Experts of a small language model.
Size: 8 layers, width 192, vocabulary 8192, 14.4M parameters.
Experts: 32 tanh GELU neurons an expert, 8 picks a token.
Training: a variant of Muon for the experts, 566M tokens, 8635 steps.
Below are experts of layer 2 (counted from 0) of a mixture-of-experts language model. Rows are named router (the router's row for the expert), up (a neuron's input weights, with its number) and show model dimensions 0-191. Each number is 50 + 15 x the weight over its row's rms, rounded and kept within 0 to 99.
After each expert's rows: a language model's description of what the expert responds to. This comes from a sample of Wikipedia text that the model never trained on.

# expert 40
router:34 36 56 48 57 80 60 66 48 60 53 51 42 60 70 63 34 33 57 47 30 39 45 27 74 60 46 33 50 48 51 57 53 47 36 61 62 46 37 62 45 61 44 48 67 42 57 24 50 45 34 65 59 76 35 41 28 33 24 55 65 47 48 49 57 64 56 54 46 41 56 56 56 36 39 51 67 47 52 43 76 44 58 38 71 42 40 61 71 31 12 48 74 58 40 64 54 32 24 70 51 46 31 33 59 32 41 45 46 43 71 27 78 63 59 27 47 16 68 48 40 54 62 65 66 31 53 43 51 48 39 55 52 36 19 65 74 36 67 63 70 64 68 59 76 58 55 55 77 48 23 44 68 46 45 86 28 41 35 24 55 41 29 83 41 70 44 36 23 95 53 71 30 46 77 44 56 32 76 48 53 49 61 53 36 43 58 51 68 36 50 77
up0:28 60 59 35 36 77 23 58 52 47 34 63 39 59 49 40 51 60 55 75 45 45 26 25 60 50 66 28 66 49 55 47 33 69 52 49 44 57 33 65 44 41 26 01 34 31 36 44 50 41 31 57 50 43 41 25 39 31 54 37 32 51 50 52 54 60 54 39 30 57 49 66 64 44 60 42 59 35 55 67 51 63 24 56 19 56 62 40 48 63 51 41 47 27 66 55 35 61 60 42 38 42 41 52 45 39 57 72 71 55 50 59 54 66 34 52 63 75 54 76 32 41 43 58 65 52 47 27 27 75 33 24 62 18 68 60 10 48 66 77 30 70 56 34 07 52 44 69 66 60 50 17 68 74 47 80 51 52 26 85 35 52 52 68 42 47 61 61 38 47 42 59 38 56 51 67 42 32 54 55 56 71 51 51 16 44 35 46 56 58 47 55
up1:69 77 41 53 76 60 28 39 38 51 31 60 38 41 40 42 57 49 74 37 55 31 49 46 77 51 56 45 59 32 46 40 43 61 64 56 28 28 39 53 42 35 34 44 60 79 26 31 65 43 52 48 27 44 23 48 43 41 63 67 34 32 55 54 60 61 55 29 38 54 49 66 22 53 46 44 43 35 43 43 55 60 40 37 61 28 70 46 52 78 58 72 51 38 27 81 39 40 56 75 47 98 71 58 70 50 31 67 44 64 53 56 49 31 44 29 55 74 61 26 50 43 53 60 56 50 71 51 62 50 43 75 63 33 64 66 71 32 50 39 42 49 49 51 43 65 61 74 84 69 43 73 31 27 44 49 66 36 39 49 38 48 53 77 60 58 57 64 57 55 29 57 41 62 51 48 24 27 87 58 39 44 75 83 31 49 19 30 62 42 37 45
Inner word syllables. Middle syllables of longer common words, often Greek or Latin-derived, as in anthropology, informatics, orchestral, perpetrators, Fourteenth.

# expert 13
router:60 45 52 37 70 53 70 21 57 52 31 42 44 38 47 53 57 62 50 74 70 42 09 21 58 57 60 59 60 41 44 46 59 42 32 23 33 41 60 60 40 41 70 61 47 59 50 49 64 53 40 53 87 26 45 60 26 80 60 44 38 49 51 57 48 59 45 52 51 54 58 50 52 63 48 45 59 96 39 50 60 62 42 59 58 46 70 57 46 28 11 47 58 38 45 62 33 53 51 24 53 50 56 44 48 49 49 46 64 58 46 73 75 34 67 24 70 61 68 40 54 53 73 44 61 96 69 58 31 90 54 37 18 63 38 47 64 47 52 67 65 49 41 35 78 44 68 48 46 63 50 56 63 64 96 43 56 39 57 59 79 44 59 66 66 30 61 71 55 48 58 33 48 48 48 60 37 47 33 71 34 61 32 66 65 27 47 58 40 37 74 70
up0:64 44 36 42 12 41 68 76 61 60 47 45 53 69 50 35 40 42 38 55 55 68 32 36 77 48 47 66 38 42 56 80 39 48 47 52 25 43 77 36 32 35 61 41 71 77 52 52 50 99 25 31 67 33 76 39 63 49 30 43 60 61 59 58 41 52 46 48 12 58 52 60 52 51 46 28 34 88 47 75 44 52 40 44 57 76 57 69 60 31 39 34 64 71 70 66 55 39 48 58 41 54 40 45 27 44 57 65 38 53 53 59 65 73 53 32 58 52 59 37 56 47 54 48 40 79 47 59 71 74 55 60 34 57 70 37 61 52 52 55 60 77 35 41 62 65 58 36 49 65 47 43 46 69 72 64 47 61 76 48 48 45 36 43 49 38 47 53 50 33 47 65 57 61 51 59 50 65 60 62 00 78 54 56 55 34 62 47 45 23 79 68
up1:53 42 79 45 41 38 61 52 25 51 41 59 53 63 42 42 50 54 58 29 20 26 72 48 64 60 84 71 48 56 81 25 65 52 62 55 37 55 36 35 36 57 70 70 57 64 23 50 45 49 57 60 27 63 68 22 62 23 61 71 53 76 47 55 84 47 39 36 72 51 51 45 47 50 29 72 39 65 45 40 40 65 68 74 58 60 20 50 27 50 66 71 53 38 59 42 51 62 34 51 52 36 54 39 33 51 52 56 41 89 34 50 36 65 59 38 37 73 40 33 55 35 49 72 54 47 22 48 57 41 57 63 27 65 78 31 29 35 45 47 36 36 46 42 38 53 51 54 42 53 61 43 36 46 65 46 36 55 30 64 50 45 45 54 41 65 59 33 44 54 79 37 35 18 57 34 23 52 37 42 42 56 48 69 60 92 30 57 42 31 29 83
Clause-linking function words. Conjunctions, relative words and subject pronouns that start a new clause after a comma or and, such as that, but, which, they, However.

# expert 4
router:54 32 74 23 54 72 60 44 42 49 59 64 50 72 52 25 33 60 66 92 76 63 62 49 67 40 55 80 54 45 55 56 24 46 63 01 41 49 58 72 39 53 48 46 38 39 39 30 46 44 47 25 41 62 35 59 62 35 43 42 28 12 47 41 71 64 52 52 48 56 42 54 57 52 47 52 40 56 54 66 56 48 52 29 26 56 62 34 58 50 69 53 51 35 43 59 40 42 55 53 52 43 46 35 79 42 73 40 55 43 49 28 37 37 58 34 63 55 61 59 58 47 64 76 34 09 44 42 52 58 21 42 60 46 27 61 67 50 53 45 57 34 64 43 26 37 54 77 45 14 43 41 44 53 50 39 36 40 57 64 78 30 57 56 74 27 85 45 38 53 58 53 53 52 60 60 57 31 48 77 51 37 46 44 71 43 99 34 57 41 31 62
up0:48 40 80 41 66 78 41 46 66 29 65 45 50 37 42 28 39 51 53 80 69 46 39 54 71 43 68 36 55 65 40 51 40 42 32 51 64 45 30 43 51 26 55 84 69 61 43 38 42 63 24 43 51 58 32 29 59 55 52 45 56 22 45 49 56 68 74 16 28 37 26 62 75 53 59 46 29 45 60 63 57 69 37 34 68 62 45 15 35 31 45 59 49 39 22 38 61 48 60 74 40 64 44 39 64 44 78 50 55 77 49 47 59 15 41 51 37 58 62 57 50 07 21 64 45 55 36 23 43 44 69 65 44 48 35 40 32 76 50 41 89 47 58 60 64 48 43 63 38 41 34 38 63 67 50 49 31 68 57 53 29 51 57 39 55 32 51 40 61 71 51 55 92 60 70 63 32 53 75 63 52 38 66 61 57 34 52 52 56 57 53 41
up1:53 70 65 75 56 56 59 54 54 35 34 48 62 70 22 21 47 62 40 66 45 63 57 50 39 61 65 30 50 46 49 55 56 38 54 15 42 49 34 47 56 39 63 43 18 39 45 58 45 84 64 55 61 45 58 61 36 52 41 30 45 32 80 35 58 53 29 15 29 40 35 35 63 56 09 63 63 52 31 70 55 94 45 43 64 33 29 76 33 23 53 45 31 31 71 63 56 54 46 75 43 66 59 40 68 48 77 40 76 62 37 52 57 48 67 56 54 47 76 36 60 60 49 67 47 46 52 50 51 38 42 46 62 84 53 53 71 84 49 44 20 57 85 47 33 38 28 52 48 51 26 45 27 47 56 71 27 49 51 56 70 41 71 62 52 33 41 39 53 40 44 43 54 68 46 42 33 49 52 39 42 36 41 43 61 17 52 48 58 58 72 57
Mid-word "at" pieces. Short word-piece syllables like at, ot, ut, ad inside names after L or W, plus table pipes: Zlatna, Latino, Lotus.

# expert 15
router:23 48 64 40 54 69 99 47 60 49 28 60 45 57 69 55 45 46 63 49 32 40 45 64 46 42 00 32 52 67 70 39 57 36 31 74 37 34 43 68 60 41 30 55 43 41 39 59 70 51 47 41 39 44 36 09 59 27 59 62 73 62 61 48 66 42 42 44 55 63 35 65 53 51 51 45 48 36 56 35 91 51 47 58 52 47 00 65 60 66 48 53 70 58 64 31 40 32 53 38 61 49 32 48 55 45 41 49 55 39 62 38 55 62 45 25 45 46 44 61 60 44 45 59 59 30 75 58 25 63 51 47 47 37 61 51 61 50 68 45 58 57 72 63 46 34 47 43 78 32 52 49 52 61 47 90 43 27 50 29 56 47 29 54 40 64 64 56 42 54 44 40 41 48 44 53 50 52 49 63 34 56 71 32 52 48 73 51 69 48 46 53
up0:72 64 48 43 45 45 66 52 30 38 59 56 32 35 48 37 48 66 54 48 41 50 57 56 60 55 53 47 90 38 43 56 37 62 48 58 38 50 34 43 55 55 62 52 69 63 30 57 46 66 61 34 36 30 26 61 62 59 62 76 54 50 25 43 46 50 54 20 39 36 76 55 47 62 40 53 25 28 38 56 58 75 45 80 45 49 59 32 46 60 62 47 69 41 56 61 49 57 86 46 34 47 58 42 48 23 56 39 60 65 59 25 58 44 39 72 31 44 58 50 68 53 39 35 68 55 80 53 54 65 38 33 37 68 77 62 13 31 41 63 41 27 45 80 30 60 47 60 46 35 49 40 61 59 54 70 23 52 60 35 52 60 53 27 45 24 46 44 54 51 66 41 57 83 57 53 34 62 27 16 48 25 54 07 97 21 58 56 43 52 56 31
up1:62 36 32 33 58 34 39 77 53 62 51 48 44 51 56 62 66 44 35 61 37 33 46 48 56 29 47 36 77 57 37 58 68 29 55 78 34 61 54 62 58 67 48 62 53 71 30 72 39 66 54 76 49 55 74 45 45 69 66 38 74 80 43 37 55 59 34 39 54 76 40 30 54 37 27 60 51 47 53 65 70 50 50 34 80 52 30 39 57 53 61 64 77 36 15 50 44 42 50 76 67 33 28 49 38 78 35 77 52 29 54 74 62 65 55 49 64 65 52 60 21 46 37 33 55 53 60 30 58 76 36 23 37 41 66 38 33 54 85 65 13 59 36 49 51 34 49 54 20 43 47 74 64 38 49 51 55 52 86 36 28 42 69 60 17 40 38 58 49 49 35 50 47 74 58 35 37 49 60 57 51 57 65 67 29 41 46 43 66 53 59 45
Mid-word suffix pieces. Word-final and inner pieces after a split word stem in running prose, such as -ire in backfire, -ied, -urn, -ancing.

# expert 9
router:28 47 68 27 54 08 56 44 32 53 52 80 27 67 62 49 24 45 82 21 63 43 30 46 50 30 49 87 77 46 54 64 58 58 21 55 38 47 35 33 56 35 12 36 58 51 52 40 34 56 61 74 63 60 48 54 36 27 51 33 85 37 53 65 42 47 74 44 41 49 46 57 56 70 56 32 64 12 26 28 72 47 52 54 91 39 28 62 48 53 38 70 40 58 63 39 63 41 56 51 32 46 75 46 40 45 65 54 88 26 49 53 69 46 28 44 46 58 54 72 52 53 55 57 32 53 21 63 67 58 55 43 35 60 50 44 17 37 45 49 57 60 58 40 43 41 45 54 42 46 55 67 66 72 66 33 61 57 65 42 58 50 21 56 50 62 19 56 53 65 47 56 26 39 34 56 54 47 35 38 51 43 54 47 48 48 46 43 48 36 69 69
up0:33 64 61 57 60 53 42 49 59 77 52 67 38 31 66 46 49 47 42 12 29 53 24 54 50 61 51 23 89 76 43 39 26 33 75 60 62 32 54 50 80 47 53 60 31 73 40 52 33 65 63 38 39 82 42 29 62 49 48 75 20 65 58 66 51 71 14 46 46 54 51 45 41 39 36 70 27 29 50 46 52 80 49 46 38 55 46 55 66 64 51 37 43 58 69 24 65 41 68 56 60 82 26 60 24 31 70 70 58 70 73 57 53 44 29 39 41 49 49 34 69 79 22 26 68 55 53 45 55 48 49 51 64 34 47 33 32 53 67 59 38 68 65 48 42 49 67 42 54 55 65 39 69 41 32 57 47 65 35 64 40 61 48 49 31 65 61 61 34 60 53 60 36 58 48 40 51 66 31 39 57 56 65 46 41 34 32 62 53 45 60 89
up1:47 66 36 57 63 33 49 24 73 55 40 55 53 23 45 69 51 52 31 45 67 69 57 71 37 46 41 69 69 45 38 75 54 24 23 71 68 52 54 61 76 29 28 51 67 62 71 72 70 25 70 44 41 48 48 60 59 52 66 40 60 46 39 45 13 78 59 30 41 16 75 58 31 53 54 43 51 31 68 58 49 69 35 65 80 60 50 60 47 57 53 65 38 66 51 46 42 67 50 14 47 24 39 59 60 74 62 43 45 83 38 48 66 49 71 58 48 76 81 53 53 60 47 41 68 21 43 59 64 34 79 75 54 37 47 86 54 52 34 53 40 41 25 36 52 44 58 50 49 34 28 58 47 45 70 50 52 59 52 48 42 77 54 61 46 60 42 62 44 38 54 41 59 39 48 46 15 55 70 49 61 52 42 47 34 33 69 52 49 58 81 63
Relational prepositions. Prepositions after nouns or participles, mostly of, with, by, from, including, as in composed of, number of, Earl of.

# expert 2
router:50 45 33 49 50 75 84 21 28 51 72 67 74 63 66 68 72 41 44 57 63 84 67 68 51 56 41 69 44 37 36 47 26 54 37 63 46 52 27 61 56 57 67 40 59 59 71 51 53 40 37 59 60 52 44 51 47 39 46 39 29 40 43 66 30 54 28 56 46 58 71 47 52 48 46 40 69 99 41 40 50 37 42 47 31 25 16 57 43 46 30 60 70 54 57 79 51 48 58 20 70 37 56 36 62 25 55 56 56 53 34 48 22 55 58 47 64 51 57 62 39 51 23 69 64 29 40 37 53 36 44 65 49 38 58 62 61 35 40 52 52 42 56 26 75 58 29 62 65 44 33 44 33 56 38 77 69 29 53 25 72 56 32 47 51 46 58 62 46 29 53 32 56 14 50 68 54 52 15 16 56 51 59 20 54 67 55 51 55 63 65 67
up0:50 49 39 53 34 68 22 51 54 09 57 48 48 41 53 32 49 61 58 30 55 76 51 40 56 35 45 82 51 63 32 62 33 56 41 61 47 56 22 41 56 13 55 54 64 38 70 24 49 53 61 74 54 54 46 11 64 45 49 76 26 46 29 30 42 58 71 16 46 47 58 36 23 43 50 38 58 66 44 58 38 76 29 12 50 59 47 82 28 54 18 54 52 44 39 60 44 43 43 41 56 57 65 35 38 41 61 44 97 68 49 32 50 40 22 41 68 21 59 77 55 47 47 60 42 58 40 49 31 48 31 65 36 32 35 62 74 35 48 43 44 63 69 55 50 45 39 59 63 59 64 72 56 41 47 52 37 51 52 20 61 43 29 48 42 55 48 33 66 48 50 26 69 24 36 44 46 46 65 45 36 56 59 46 45 57 64 50 55 41 74 74
up1:80 76 16 51 33 38 63 52 53 77 69 41 68 68 46 50 54 55 60 53 43 60 62 47 53 36 34 49 55 61 47 33 61 22 45 30 20 71 40 33 58 64 72 70 61 45 60 47 53 32 85 53 47 50 55 31 60 26 34 37 37 58 38 39 47 64 34 39 80 42 64 37 23 51 63 44 35 56 42 53 67 42 32 53 64 26 30 31 34 36 47 49 93 22 48 30 35 48 71 36 68 32 36 50 62 36 59 70 37 59 49 41 39 62 50 55 38 37 45 25 43 44 66 33 56 59 44 52 47 37 83 47 67 53 42 38 69 89 35 26 55 60 47 42 34 55 34 42 37 86 41 68 43 43 71 45 31 64 42 34 52 29 34 51 50 45 52 49 27 61 66 51 57 52 51 50 36 54 57 50 45 89 67 47 67 35 66 72 27 48 36 28
Mid-word suffix pieces. Word-final or inner pieces like or, ent, ory, ription, ibility completing words and names, e.g. Markh-or, tal-ent, mel-ody.

# expert 17
router:55 49 46 65 42 68 46 55 46 55 78 41 50 44 25 43 72 71 48 69 63 72 99 75 42 58 80 26 52 55 57 41 48 66 80 77 32 52 32 46 43 46 43 54 34 47 29 61 34 48 46 37 53 49 49 58 84 51 49 49 53 42 65 75 23 02 60 45 51 51 54 34 31 53 48 59 52 67 54 47 57 41 40 54 56 56 30 18 33 70 82 44 53 50 68 64 49 55 41 51 45 52 56 49 42 57 39 58 61 35 51 40 39 50 51 48 59 53 47 50 49 38 38 31 46 25 36 38 99 59 38 68 54 78 36 44 27 49 44 56 36 55 60 34 22 34 54 66 45 64 48 38 30 52 16 17 51 49 50 92 44 53 31 42 40 72 44 55 46 65 54 36 63 55 49 33 54 61 72 27 54 56 55 53 50 63 68 79 48 50 18 33
up0:51 70 55 55 35 47 55 61 53 33 72 49 38 47 11 35 23 60 35 60 64 63 52 71 48 51 59 49 69 67 36 60 41 63 57 63 74 52 50 48 48 55 74 63 50 64 62 54 56 61 41 22 76 38 45 36 42 49 33 56 62 51 55 40 44 21 68 09 66 50 19 28 49 58 53 57 31 67 78 61 26 50 26 51 32 70 57 51 45 30 80 37 54 38 73 39 47 72 54 55 25 52 86 37 32 67 29 69 63 52 52 59 67 15 64 59 70 74 56 58 63 77 60 56 54 65 60 44 61 41 59 16 31 40 48 43 23 51 53 66 45 42 34 37 77 29 62 60 25 35 63 59 47 65 64 53 63 55 35 64 18 58 41 75 27 57 64 64 33 42 53 48 65 59 28 62 24 53 51 46 62 61 51 56 54 59 48 65 67 58 44 55
up1:60 35 49 39 33 34 70 47 62 36 63 49 45 64 10 25 54 68 56 77 90 51 55 57 52 35 70 66 52 54 36 43 26 54 38 40 36 43 46 35 41 50 31 43 33 35 63 61 44 44 48 60 72 57 54 74 50 51 51 46 63 47 63 48 48 65 38 35 50 74 53 45 55 43 39 51 32 60 63 62 43 62 20 64 23 75 50 65 50 36 82 29 54 39 57 68 33 30 33 46 36 21 68 31 31 53 73 92 47 41 42 48 59 55 41 72 49 57 36 58 59 43 59 39 56 38 46 33 56 29 58 43 35 64 59 26 55 58 32 90 49 39 71 67 73 69 48 49 30 48 66 59 61 74 61 47 53 56 39 65 72 27 67 64 50 44 44 54 13 29 92 43 59 33 49 48 22 36 49 47 32 42 52 38 59 65 62 68 56 28 46 31
Later name pieces. Second or later capitalized word or piece inside personal and place names, such as Kelly, New York, Hong Kong, Angeles, Gilbert Walker.

# expert 5
router:56 59 56 45 53 48 42 60 42 68 59 81 56 54 41 44 19 62 70 23 65 50 32 38 51 64 38 54 52 59 48 38 63 44 37 39 45 37 43 44 48 38 32 44 69 54 50 27 36 42 56 40 51 64 70 58 26 58 18 37 73 38 50 56 29 43 75 50 34 33 64 43 43 71 84 40 38 36 41 57 57 60 73 57 56 57 36 45 55 39 40 52 21 50 62 31 20 56 72 55 49 51 89 64 72 72 70 51 56 55 44 68 61 50 16 27 52 60 61 97 51 45 50 52 50 57 72 74 82 56 63 61 32 64 51 38 59 67 48 50 42 46 54 38 64 34 62 48 50 45 66 47 69 58 43 23 57 49 58 39 59 49 40 19 56 65 74 51 75 46 26 04 46 19 41 59 43 67 42 61 55 24 63 62 74 39 77 41 55 53 54 41
up0:54 77 58 57 53 71 35 67 59 61 70 52 63 61 40 47 24 58 37 63 47 33 53 58 48 49 30 40 55 59 65 58 38 51 72 57 08 86 42 53 34 29 44 61 66 54 44 37 51 75 09 61 60 63 54 56 41 83 26 30 44 47 44 68 31 76 39 23 39 21 59 32 17 60 39 68 11 55 41 56 56 30 71 42 56 68 48 42 50 65 42 35 42 45 49 46 67 72 08 58 54 63 52 45 35 30 76 46 45 57 52 56 65 53 37 59 53 68 48 60 34 43 42 47 56 44 56 44 40 34 45 81 45 54 72 43 66 61 81 62 37 67 62 65 55 54 55 36 43 47 60 46 64 59 57 72 48 55 33 21 66 67 43 46 59 53 31 64 37 49 61 36 48 62 26 36 55 42 29 48 32 54 48 43 57 52 57 32 26 24 86 47
up1:36 55 42 48 57 63 55 66 49 56 20 45 42 16 61 53 47 66 55 47 35 55 78 62 53 41 44 31 31 52 73 56 49 35 57 37 37 39 35 53 60 40 62 74 54 76 81 45 51 66 38 65 67 31 67 38 44 64 49 56 35 78 44 47 49 53 45 52 45 46 75 63 19 34 54 40 55 43 56 60 72 40 66 44 61 63 49 42 52 40 49 55 57 38 12 28 53 30 41 51 64 63 61 60 58 47 66 39 32 49 48 45 44 55 63 43 28 37 23 04 30 51 33 63 60 37 46 54 41 54 64 56 31 65 49 64 49 38 58 57 38 87 57 62 42 05 48 61 51 60 54 34 44 62 73 66 50 60 66 66 67 66 75 59 84 65 55 76 74 68 67 52 53 74 50 80 54 34 66 22 48 71 57 61 85 24 54 34 31 54 47 60
Objects after verbs. Tokens right after a verb or preposition: articles, possessives, object pronouns and particles, as in carried out, kidnapping the, signed for.

# expert 47
router:63 27 76 62 51 60 46 31 58 47 63 36 51 26 39 51 46 74 58 37 39 41 30 30 34 46 61 58 52 29 33 58 56 48 65 51 79 66 35 75 57 45 36 72 41 59 36 43 28 38 58 64 42 27 40 35 60 49 71 32 39 69 59 49 57 70 43 51 83 38 67 50 63 71 31 56 49 32 56 59 86 53 42 34 98 55 23 47 21 45 50 41 61 41 40 13 67 79 45 39 36 56 61 46 39 42 51 39 57 58 11 75 88 60 45 50 59 87 58 59 60 43 67 49 66 40 34 42 62 69 59 41 37 68 37 57 46 60 62 30 47 47 54 51 51 37 70 65 24 67 55 45 66 52 47 31 63 67 58 63 52 46 63 58 54 61 47 58 70 49 49 18 47 56 44 40 38 27 17 52 33 53 37 38 54 56 36 42 41 45 79 40
up0:76 38 46 54 68 50 49 63 57 51 51 58 65 73 40 42 66 49 46 20 58 34 54 70 45 57 60 57 38 55 27 39 29 45 59 29 48 63 62 64 20 48 55 67 41 63 53 39 64 71 31 57 41 32 46 48 29 61 35 31 56 52 63 47 30 47 52 44 43 35 42 63 53 83 12 67 32 28 28 78 62 49 51 50 52 62 43 44 35 89 57 27 33 55 49 23 33 53 39 76 42 13 19 60 49 35 36 52 46 61 37 71 58 77 62 54 61 67 59 69 52 57 40 62 54 59 42 60 54 63 36 65 60 58 64 35 46 42 59 60 47 55 55 36 48 58 86 76 21 55 48 40 44 22 72 70 57 52 59 60 81 42 59 54 24 36 45 35 46 30 55 48 80 49 59 23 54 82 34 59 58 36 47 19 42 43 57 64 41 72 76 50
up1:68 60 58 69 55 54 48 40 38 46 67 45 54 60 34 31 47 55 60 33 48 53 62 72 21 49 38 48 56 47 36 31 50 44 50 38 67 84 46 49 64 76 34 43 52 31 49 71 39 09 78 48 54 69 25 50 65 53 49 42 45 30 52 39 64 52 46 79 66 38 68 24 40 30 39 37 38 43 51 65 46 49 18 39 27 63 31 63 27 57 43 52 65 58 66 50 60 66 56 28 27 25 56 44 53 63 49 46 45 58 60 62 93 74 56 35 68 48 77 57 40 48 42 26 78 59 50 45 60 29 64 68 35 35 31 57 51 39 31 56 74 39 69 46 59 47 44 78 44 23 65 35 54 41 67 61 53 53 37 64 25 43 60 82 25 55 66 41 50 71 49 58 58 67 41 69 23 41 45 08 70 52 42 67 52 32 63 45 60 65 62 43
Clause connectors and verbs. Commas, and, and auxiliary or main verbs right after a plural or subject noun, such as were, have, are, could, include.

# expert 63
router:26 75 43 55 43 62 30 67 62 58 35 56 34 31 60 71 46 48 54 51 51 39 32 46 18 43 32 40 34 44 62 48 58 41 40 39 56 71 61 63 57 61 47 48 46 49 82 35 50 53 52 57 54 57 55 64 36 58 58 52 51 61 32 72 34 55 42 52 42 57 34 66 41 57 33 57 42 87 61 54 47 33 85 54 34 68 68 39 34 72 08 65 49 55 38 51 58 39 27 55 49 45 43 48 70 50 64 52 38 52 49 63 42 39 61 41 51 65 37 44 52 41 56 37 61 20 55 44 71 43 55 66 42 17 57 52 62 47 35 52 45 52 20 85 72 48 61 39 49 54 68 35 44 58 33 44 63 34 45 26 34 79 69 77 73 59 33 57 71 28 54 67 56 28 50 45 61 48 97 22 31 34 54 80 39 46 14 58 71 42 76 78
up0:54 57 47 17 34 44 51 58 55 48 41 39 30 60 37 68 56 33 56 55 42 32 58 22 48 44 43 33 18 59 28 74 47 23 39 51 42 25 58 40 70 30 71 60 43 59 61 09 18 46 48 69 48 49 47 53 61 39 15 24 30 64 43 58 34 58 48 49 34 52 51 57 28 66 29 20 58 54 50 59 40 53 55 68 44 26 48 28 41 93 63 31 67 75 46 52 44 30 29 59 62 57 65 67 50 38 66 56 40 69 56 75 48 55 45 58 55 48 62 39 69 43 46 62 60 27 54 48 50 50 50 62 53 46 37 32 71 42 44 53 14 67 43 28 67 34 49 28 52 62 60 21 37 29 59 28 61 57 42 35 45 42 47 63 35 47 62 34 49 40 55 58 73 36 59 36 16 49 43 40 44 18 32 66 51 31 32 46 35 25 51 25
up1:62 52 83 65 60 76 41 46 78 54 57 46 53 69 39 41 40 74 53 43 54 28 44 57 52 57 78 40 06 39 37 50 50 33 56 30 43 80 60 38 62 45 27 49 33 49 52 69 51 50 56 53 54 50 46 63 51 48 61 34 58 61 62 39 46 48 63 17 55 39 52 68 35 24 41 44 60 79 47 48 54 48 09 32 75 55 50 25 30 60 46 24 44 49 34 62 57 55 32 57 54 82 62 53 51 73 60 40 50 49 40 42 58 43 46 23 50 75 44 20 38 43 34 45 58 36 26 65 72 55 45 27 54 49 36 50 80 33 42 64 59 48 48 60 49 37 51 64 27 44 67 39 27 92 50 36 66 43 41 54 47 68 72 56 59 36 55 61 50 44 56 69 67 53 24 33 08 39 72 44 59 70 41 34 41 36 63 76 47 78 63 44
Nouns, adjectives after the. Word or first piece right after the or a, such as same, latter, highest, own, con in conquest.

# expert 59
router:69 61 54 74 50 50 32 87 69 29 30 28 34 55 17 47 26 63 59 65 62 40 31 65 58 63 62 29 49 51 57 39 39 60 62 37 45 47 40 37 08 66 63 28 28 60 62 50 57 58 44 13 63 41 55 67 40 41 33 48 22 49 54 64 26 18 39 48 56 40 41 48 42 43 49 66 45 44 58 36 39 53 58 46 30 57 65 42 58 68 40 38 39 18 41 70 68 36 37 79 43 49 37 28 35 64 65 55 68 65 69 18 46 63 55 18 66 38 31 59 30 37 37 51 31 48 52 48 23 27 38 62 46 41 48 47 73 47 50 83 35 31 48 80 28 35 51 49 56 38 55 39 44 31 83 48 54 48 55 60 43 53 44 45 48 48 72 45 48 56 32 58 59 50 63 15 47 65 53 45 51 68 52 68 42 65 45 46 22 33 56 73
up0:72 54 38 62 70 76 33 52 36 60 62 40 51 33 46 38 57 38 58 59 56 57 42 68 49 54 49 71 31 52 85 62 60 56 56 28 31 40 67 41 34 44 32 62 40 58 51 70 32 89 39 44 43 46 68 50 63 78 46 61 50 66 63 17 48 36 34 28 45 51 46 27 37 42 50 43 44 62 48 50 60 38 57 50 57 63 61 40 38 65 62 71 41 55 34 46 07 76 49 67 58 54 63 52 52 55 36 43 55 73 34 68 36 55 81 57 63 53 22 42 53 42 43 42 16 59 38 24 56 43 56 86 47 50 46 27 60 58 40 52 30 80 28 65 49 51 22 41 47 66 51 36 22 31 51 22 67 55 61 71 71 48 48 34 79 52 49 36 62 65 65 47 53 50 44 33 55 72 64 38 63 39 38 64 56 32 50 25 10 42 25 69
up1:69 63 60 73 39 67 43 45 42 53 50 54 38 65 26 40 29 21 58 50 66 79 69 58 63 37 44 51 66 56 70 32 49 26 46 57 21 21 76 77 35 46 80 44 62 50 51 63 57 52 46 49 31 27 46 67 69 41 73 52 28 30 48 60 41 39 65 41 40 43 24 67 81 55 49 72 26 42 52 86 31 71 58 39 69 54 82 55 54 52 25 68 32 30 40 40 61 42 58 81 91 49 41 63 44 49 47 56 67 58 61 41 40 33 50 50 79 53 33 63 31 44 35 72 55 43 30 55 32 65 46 56 53 62 64 35 43 57 53 46 64 76 57 32 40 76 35 64 32 40 32 58 59 62 68 63 80 52 38 37 56 63 61 41 63 33 49 36 51 53 48 37 36 56 51 26 58 75 55 55 58 64 43 49 46 56 15 45 56 46 54 73
Team and place starts. First piece of team, club and place names in sports tables and lists, such as New, Phillies, Charleston, Sioux Falls, Macclesfield.

# expert 23
router:53 22 69 15 42 57 51 49 49 36 26 44 59 58 68 63 46 42 86 73 42 33 61 43 66 60 48 59 56 60 16 54 43 62 33 68 67 40 20 37 44 57 47 56 34 52 45 46 62 35 49 88 52 51 41 68 54 55 46 54 31 65 42 36 47 41 28 52 68 58 24 91 60 35 41 48 50 22 58 43 94 50 55 61 62 57 42 72 51 72 81 43 35 44 41 47 66 43 16 64 60 47 21 52 25 60 39 54 52 58 48 47 43 61 50 30 52 48 40 15 50 66 67 44 57 58 58 63 55 66 52 63 41 53 74 62 52 56 49 58 64 21 44 41 00 54 51 36 45 54 07 43 48 35 45 58 42 46 46 82 42 69 51 37 52 64 65 40 40 83 47 55 46 43 56 49 48 47 39 57 58 46 34 71 47 68 49 45 55 46 71 40
up0:79 30 42 29 37 53 32 24 43 60 52 14 59 49 35 55 48 59 50 75 51 46 51 90 79 55 29 47 46 51 49 32 27 65 45 57 44 60 60 60 67 56 37 48 46 54 54 34 68 42 40 35 62 60 45 45 52 49 75 40 78 49 59 40 49 64 20 55 66 45 71 79 23 37 59 72 44 46 28 38 46 56 46 67 66 49 65 50 77 62 46 52 20 67 49 55 43 48 45 58 53 60 32 74 54 58 75 75 55 78 38 72 39 67 36 14 53 48 33 48 57 56 55 34 56 62 58 59 43 63 56 61 46 55 68 69 66 33 33 71 40 28 72 41 55 65 52 68 40 61 49 57 35 50 53 59 40 63 59 52 27 43 56 58 41 80 48 51 27 31 25 58 54 53 40 73 74 53 82 44 35 48 35 23 38 08 50 61 39 47 85 48
up1:41 63 58 40 39 68 62 34 64 12 58 40 36 60 60 25 13 41 79 52 86 28 28 77 48 60 46 71 53 32 40 39 48 37 36 33 53 65 47 19 42 27 47 48 46 63 49 52 45 80 41 49 50 59 61 46 46 78 40 46 45 45 21 41 35 60 53 15 44 71 28 49 64 66 68 34 57 51 70 55 77 65 52 45 43 54 86 57 55 44 48 22 40 41 41 52 71 60 28 42 61 68 51 23 59 52 74 68 40 67 53 58 54 57 42 36 67 44 29 52 65 30 50 35 20 37 41 49 34 32 43 67 51 45 55 52 48 41 50 42 35 37 61 48 34 47 55 56 34 63 54 41 48 27 62 49 29 55 48 49 18 56 25 64 68 20 49 42 37 39 61 21 34 40 71 57 27 54 50 52 53 13 45 39 63 38 56 43 39 41 45 20
Word-final endings. Final vowel-heavy suffix pieces that close names and words, such as Pereira, Geraldine, ballerina, Urdaneta, Zenobia.